Experts of a small language model.
Size: width 128, 31.9M parameters.
Experts: 32 SwiGLU neurons an expert, 6 picks a token.
Training: a variant of Muon for the experts, 321M tokens, 9800 steps.
Below are experts of layer 13 (counted from 0) of a mixture-of-experts language model. Rows are named router (the router's row for the expert), gate (a neuron's input weights, with its number), up (a neuron's input weights, with its number) and show model dimensions 0-127. Each number is 500 + 50 x the weight over its row's rms, rounded and kept within 0 to 999. Numbers have three digits each.
After each expert's rows: a language model's description of what the expert responds to. This comes from a sample of Wikipedia text that the model never trained on.

# expert 13
router:545526430472521538560395405503493540467528549498501501565594480419519474377424543463552498535445552545465504424524515468556469471540558442428512412481550470502431493548498454483582538518530500536506506582433457478417437493474551542509455577467484516626433496461589443523448521573506560411576561562537524542432514439463516529545456511493547471461494534512527507521634526414554486485550
gate0:575551419606583459474530520519462513498501498454457545546535464449514471489481499435468569468458514500516517448518537610526546529511605501493464381472453467507569523471467555450529497571457562479548614557516454455486476526535438530515448525484451428474523505467542532504597389485474574536530550546505522454436490424491538627547406512514561563510597604510534439437555454560548480424497
up0:478541463428520521546532525455551451536494408541501520503392516552383545420455492502429552582453501425360383554428472479603591574528468551450428522554597520518552464491541454514509571500533479482470495460445543488527587594523392505502555460450502520544443495523458468523564498419494418450505520565487525564557481494523530506468518522475558463485530570491490442510528552539547562459539
It responds to: Opening pieces of words split into several tokens, often names or Latinate terms, such as con-, sub-, Ar-, Cal-, inter-.

# expert 61
router:555458506474446494582386442499541578409545575566433450549570517453528494457509491425537558528476534550440476471509464442506497479527573446431467424490521491522418432575493410420532587466541505484534502552508449472447457430490514530472441578489458541570446492500561472567483462513559615513581505558553484597529458437471562581527482600520597458520500522470466527570585557480502514498497
gate5:513494452531519474542414465476521560554479530549502438497438491474531505467474469573547547452422474517402492491555491471430470452442480430490484484467458508507368427474447451587501471425503597435492519465429492490435458473517433498394502556413530521493477547549529424539469451465568578586450463565497536528538452572459508516478522448583470535530488589482420510528540626635451554442501
up5:448530518504495418470518554480463497482563525543517578530542523496465469584529505513486501439553546504499450553508463514533484462452480624463475455581517490412547509566502603436540563424532484534423552518602473499427416466550420469475578511457489481482458460408508575410600427530469547505510476523537522441539474465506581476492538420616492537408401536505588499502510598535512514591536
It responds to: Capitalized or lowercase word-start pieces beginning with consonants in personal names and taxonomy, such as R-uslana, H-ösch, cl-aws, Hol-ofcener.

# expert 0
router:470412465511427558506482443515529562463489484553490497496482512489509476390494546449489556493495519496468517437538465532585365543574608478410446516517510468460476395490530479508515599531492495564444540583498443480462461440522514545549440613436479560545455396471450479519375530481532466488534513510522427530446473501526541558523493515497596379462498590436466489480563583492529596524538
gate5:492465428440523492523562496469575477456553414492501487504518511412482559463570527386524488488596586470560506501384471500472511491425580442543452500463540510539437503539506503549520518571506472516488497501450558459512395495577362507471427518525453470614598498533393476472482492510468536503461459533480406489492532510560441511434549600393538485546489603448482451514570491573490521500552
up5:429414513523393531464495423473569419533439530550441569479423580502414528493404414471470503518539556402435465546481374483523441534474451500545616556536532420505539451442480439442549446510479555501495484522550551478508453452504506497506492427528451563504521503495498490568539538493402455455466495477537471496477462429454572500525470526434435566497547460479404530402531518443433469444573
It responds to: Whole numbers and digit pieces in sports tables and statistics, such as scores, yards, heights and years, often after pipes.

# expert 29
router:476447513493421487593503471487535478471547543530470507503507530472579432428476462470458507444584616562400482466484588519541444476490568496442502388398576577540500504484555441470540564580504501479542577520473502475503465411497516554496507620416501543477444509469561455512463467511490558485508537555573533596455494413472521531558503540543552471540493596434487509445548495468606590467427
gate0:496468467421433563463566498513562505498515508465479518434493522447530475589466525503426491483507496570420526520542568574428512458429523408441417457403463575546464472587540424482444439606532469476490562580467405621504517400468473506538507490522505516489447547466484554509488508523546516500496539436528498519594516528503512524494467474617543434546400474424481474417395495499470528588441
up0:417503557517510604530506461459437525576561530553524615507436469485485530391413506520561449501434531488489435469456556474446541507478428473503501532478475514650516498524428639517540561459503437549645428518498445485445457457463463512518519517539499495400482507555426451478521484575560488554519531489467516499527486491512454519409551412537486499520457486498427529499522457359560525513498
It responds to: Early consonant pieces inside words, especially c (Qualcomm, Moscow, Doncaster, ocarina), plus list-item dashes and line breaks in infoboxes.

# expert 3
router:490463462414480539521469456493566594461493549512390533503526490472531539462527530495551472464535498594506555482443547561541504505572559447417414456486544519523433475499470555480516520562538526580476547474475508413466354445492496502434500538401456503488495502460550490528423567544567539493527518577579387567417476469473567441534559589543564453524609556449495465488527487429587540557503
gate0:377584459583534447437440482518436532518488532588503573523549537587444560510520596468463544516519484543479601483495433510499526438531455445536560489499547550450454445586467595479449539595525483393585584535548562507503457499502586493529500483501633489478525430483536463482481523457454513594564487498528451504456479536530521458533444536562531395427439495504519432539517533549564459494463
up0:503541503473412599519543466559500567539590554431508427507377456616548500533457467535439481564494471549467522402492576431436508484494395447426458469484485622452505498513532466518472544531515527537428461525598515410427540471497401486504407457434470498538485574451539516575494462569518437495480465529450489477496526447494497538486529560448525493478527511488522482454542483638487512594452
It responds to: Function words and verbs in biographical narration after he/she/was, especially "of" after died, plus returned, graduated, attended, worked.

# expert 6
router:464488511482477549517427427464538548503479518576440501525489496478591449416469522479510539471463502511464547492505476540517476596633547469418460457482560581541498502489542478510508584573511485563411535567488455427462400443510533533516479621410510524546479494382497560536402528439493605534526573492498467565521439442432513537559475524528607478477534493471487433480535527440545634505516
gate0:502489487554521336438472431541553480540493472494508421536482528585516531430511439555423501459543407493452503391512465495491412654512476461511512442478549580535553544491415494533524545488492526526535435553523410475502519562501509539450487597405521496570434477525575546487492505476484559516454533518437558522519468424589430449572479498552539538492524427459431434505607519462463510525503
up0:473510516607608435508550523513561502468490468511476461492502566484500453446488564451630531406471549536590584492518494497522460531527539502488499612492521492558508531485533549518520603443517527531484447407509409590434627456465456550545534563488570512546566544501465522572454408514526481417494525492515462470551543509548488468482504468488651384528508436447483453556457558496449501464494
It responds to: Decimal pieces, percent signs, pipes and units in census and election tables and infoboxes, such as .6, %, sq, million, "for every".

# expert 36
router:488438457407482487630399465477571570505597556560375456513554466531623437501530552442493556495520565527420482471487526507491452474532585477456503469472545521442404507523484496526482596570555499569502581542491516470498424475506475500514476569499499578555479529405578555459482503490530516531565547487567511566460461521487536522538447530555582434518538574378440492501508506473500545496575
gate0:519432626585463445549485553507514496424581490498461462541601479437566409486564534444416581456478511526442495442511495583457508519490539534535520555423601532505494610506493469533484580499575523467507438541480468448513480532540441577564496526449498517494462517551574576395487534454530484591540502423528536563506487562460528528544479544523493425511449494431502550545544476522586415613503
up0:595508516552585472618547527461468472466517411544545451519502397439447439480512525523520447524467559456533500459452529540543469481457516592521448535581517508529504442560554450450526582524602510373540534475505487492513510485521485591523509487632540545465440504541495476546461531504555510488450528530475631527480499382502549478593543477501470555460556604457484624495538519518574461522506
It responds to: Inner pieces of longer Latinate words, such as ar|gu|ably and eff|ic|acy, plus reporting verbs like described, said, stated, noted.

# expert 23
router:553378486479454536526438525512545544471525547529451536496523507404482448434480470447544482446464602506443481428489523524546440484541597412513416447459572519467468405496538430494483518483604497484536504525498416471435441443417532559543493575478456511516455493330485438502484475515513543491535507561534396491421460467466543512501529460503526426570494598473521469510508547489574617536553
gate0:568472544486523534501501570529497482442538508560537587427561407427420527568464549414537525484426471499436467497514592497492420478540605443572445498505478467424464406499442484575471491471541516508502467529527510478485430462438442470533549536462434548483460524329502415547595542423387472480516434498453390466531574489421544462529505463525559494552486491518533515513461526518494566513504
up0:555488595483487436461512438461545473500529523569477465487570533583454402444505554567545472457474491535527441496539424519576509628507492541526496496569500406554495463552501501448457508494490507443485393598428424454498513538487418450595468574585536481571503495464423513605511514487540535509520614544425388475430555517443525498497490487455498526535575590540498572503536557500513452554510
It responds to: Later pieces of surnames, places and institutions (Villanova, Barnsley, Cornell, Rodríguez), plus was, He and commas in biographies.

# expert 60
router:522488502471441493573507476453558612498516562564393572548518565522485410458538508523522448475510611520458540399452536424532403547543603451487445435472600499466506401448458477557527532493529552456443533507478468509462403481523554549529497558492414538601461481458511483534475555461514512531585429540552434538471500495528556540542532518569515479543528533433398422574567508484509533554470
gate5:519510462574507570507489405519471575536512520496478467572475449491471333536560487499555493501474538516416437428487526501502454561540568569452503499480493395499478531581547471481543550483448444493501495525505566549467559536445444504523419507589447520543558570552568524484536592414532590376465507472512509520386516479474458461584471419546505504523518495472518393537550487443593497501418
up5:469408462517580447523499494485611529525426466491499510464547487438499508539438585495475508501517527415543487459482508569411438497556548613590504379457524469511479545516433564557431473440520532478505469371493460568468507601492530503490435546506525491451470486464459596548487454569551380567501495495517401506507538482463582477496481417503486606528526476443500625538467519487536477495561
It responds to: Periods and commas ending clauses or sentences in narrative prose, often after years, seasons or names, such as "2012.", "However,".

# expert 28
router:528523440423471591516391434453474510515532554575464531516490528443561451418440519440572501464480591580417507497575528469579435462554598485407501399480568481472463461555556490493525511559537605565518507518480492498436450476498593608441475588515421565575419521521548464468469500521531563416549530539571510489502490469466594553548444539495522468464503535496436526522505525448530500488541
gate5:573484504454478594468456500475602530485439536508514433580493502516556566492473511524471554433574516461516547547503388529569429510567564563458531484541489542495518527509506518491473506515514557530503493441527497377366493460566545575437534420603516581419519582528538480582479413540457533457545538532589498526473562536547502512547586508572526540594492506584493502497561419471537418507455
up5:489560508577450452477488520456402486531513514481377432500544574508576443482535500568445428533451560519527445513407564502488534442491522551503482555572518458528469449538435560534554472413512535464509534551454540508551571486460471553642543584445464417507461492516484498443407491566587473555507425466439473512593523456448520451610469560440439473472475511552525481595441519439462533520516
It responds to: First pieces of proper names and titles, often after of or a colon, such as Politics, DMPA, Second Nature, Lotus, Ed Sheeran.

# expert 5
router:491476470509469543506434418497506550506541562576487523548468555473603437357497541493499528496458510492504485458503470487555433547619553474431470524468494534497458431493533507484551579545506491546480519594460426475443467407535518533502423594472466595540433445448523515519446575456587557525532544525524501549430491467504539549591464554481572405423484567468427502465585552480504601584526
gate0:540556506512424548498410465487483429357523562528546520456513518555517578420497462526421503484427543480518568499470538504500576476412515509426515444574515418557452498442496403427630536589533467589427491570489477610537500454563467462478442592466511502436453478482520555532422480473474555458574476538449545447541461511507590552539429524501554456483465526542531524547435488493473468521476
up0:568402594445448462477577456454519444537479461518533584611535604492368432515462478488607535483493435535482388540468489444550517560450397473542486479470496456462468552483561599550419446540524449528443544469454450457490591465483577517512562490522522510526446417531458478525455465504518471448576532459518541548548511548485428492470518553484530557459436516525515567459473404499559473508460
It responds to: Digits and decimal fractions in measurements, stats and table cells, such as 7.3 m, 3.7 L, 60 minutes and 1.68 m.

# expert 46
router:503439477470379506577498466430515536448484515537435488519491559474516473490529481476573522487512551600489513392487526481489477454590688405471470450458530503478421457497471472517536593492504483474496547517488463501472457443479549497552483565473436541592448456401491510456471534451541498493618483495518465545493459448473532530540540538511537421511502564422427493520667562455500600502487
gate5:520440403517478455518460533537495493558453445411543550546525497472466455434420497460440513524455406448492573587459571497456494488469584551460518485583583475461479470429459514454441470447533569460484467513484455559626474575516512509551507643472534452432487507464470525548468446512458538486541509575487446427506458472434398483542584576415406499578545512514523595519565532542523465504520
up5:643468502513507501551437489500442468469428588397504510552522407474470463557512407493425448424580517552529528498571492423569528476477422552515446468496489536487575502513465500444470455575492465477480584501469469414574353525445493505572590529467498498520480477512480502589505490646606491458455457541531399461527486489488492511465603480564488500495503499557495524458443500497540524543463
It responds to: Periods, closing parentheses and quotes ending sentences or clauses, often fused to word endings, like formation., (1965)., Brynner,.

# expert 41
router:463506469435457516590447477504483534479508465588421542542550436487541521525469476518507585450421534542438488488501500458594435462551599405484461467486510546475416492463467524571543456533526515538505498535435460390519433411467570490501374605465510566506464447481488543468519477540594496417527544540565440514477561459487507474626507567536547428507495595475479400521530509410500547499545
gate0:491479567491443543618441475450511489534589451486529559573505423456589550506522480446449445435435487524469547379423541436563560586534561393520342495517586508534521472561526573542495390549573488476545458592393509477490536504509503529516466524523520528479471558492439489460451422499550479467494458467454468461537479489437529431529536509544468411502498522485517564531494546432455460481497
up0:486572549512527597503448486510406546446534500541422487458539512514524488488399551462481586510425497523578488552570556508594468512617571525519516543469458474460457529457493470498546558454541451475453450496518553543458472477488525576514575468460517431497564512500456560595491543543478475411487461510530519457503461571545527590470419489545440483344437477527485439401481423603566495417501
It responds to: The piece al in words and names (Haapsalu, Somalia, regnal), plus possessives and modifiers like his, its, social, civil.

# expert 57
router:568497456361394463560444471424628611472518567512367523516544520460523542477505541453541532446479541523456588435512550527552452540585538452478438441512546521485431487513458523468563534537594504570495498536511524501439481441476531483420461545486442556493509429450475529472466510416570490501590564516567458523491547425536553529509448585567503481513580558429475475467543552499508520534519
gate0:475514478468493452431558468513432464491501504561435503494470469418449535605548554618496481513479468582430503438378584528535435494493556460495442414414500546465450534487413459516574493470540449508448380551542487513459498425503393579473491547606485494447527513586542492493451413490565507499501511499578490470413506523514560567536455478480444545459513507570518555460521500572501475422411
up0:503461485416471517415551544563565486594485447510480509536575482524554514491469490482494516455567377485563518565490534435514508510461523503473446518466526496531452444570390612557498531518538525486613474520560515514434492514417497547565458530504474524548571470435532544505575440557570580466410530422484499440496466487426585466482596438411522584498496440492589494564595571499519555538514
It responds to: Prepositions and verbs introducing objects after a verb or noun, e.g. of, for, with, considers, describing, gave, using, making.

# expert 49
router:528462481420420479571476439451572582463504562515446486503601532462571548431518539444562471469458534559477531415444531517510493530567552443416499514470511522465453504501495523523478489542621482581536592514486514442467442450518524467479458532469473599474435474436531516505408544490590470466561586519602447491441456442511531493557486602538523475562570619395491469480510482505590554534500
gate0:513521483486431482471455513508485490431550462441419494462526521537504524482436485593514511419429449613474482394469551509482544488515447512466549597507505507492504421536416440576462407472546446552580394506567475537486602473632554528436435456472487577446410592560519467574527561526559472506530452501425522510456471479554527528492442567429511543464482463495527460511558572463574467542511
up0:484451475438591445469600474456548540477578520433540576441442491477516528536532474546459451477471467367530545505464426569447536466506430465394504605523496539454617492470468466524562523544461525541472527381436493492510488474552510466523537537557514463525493512428538420478550554452576523566498580497511414516495520540556440488501501515457499452544417459385501397536522540495576437471577
It responds to: Verbs and verb endings in narrative prose, plus the prepositions following them, such as received, using, pres-erve, organ-ize, with.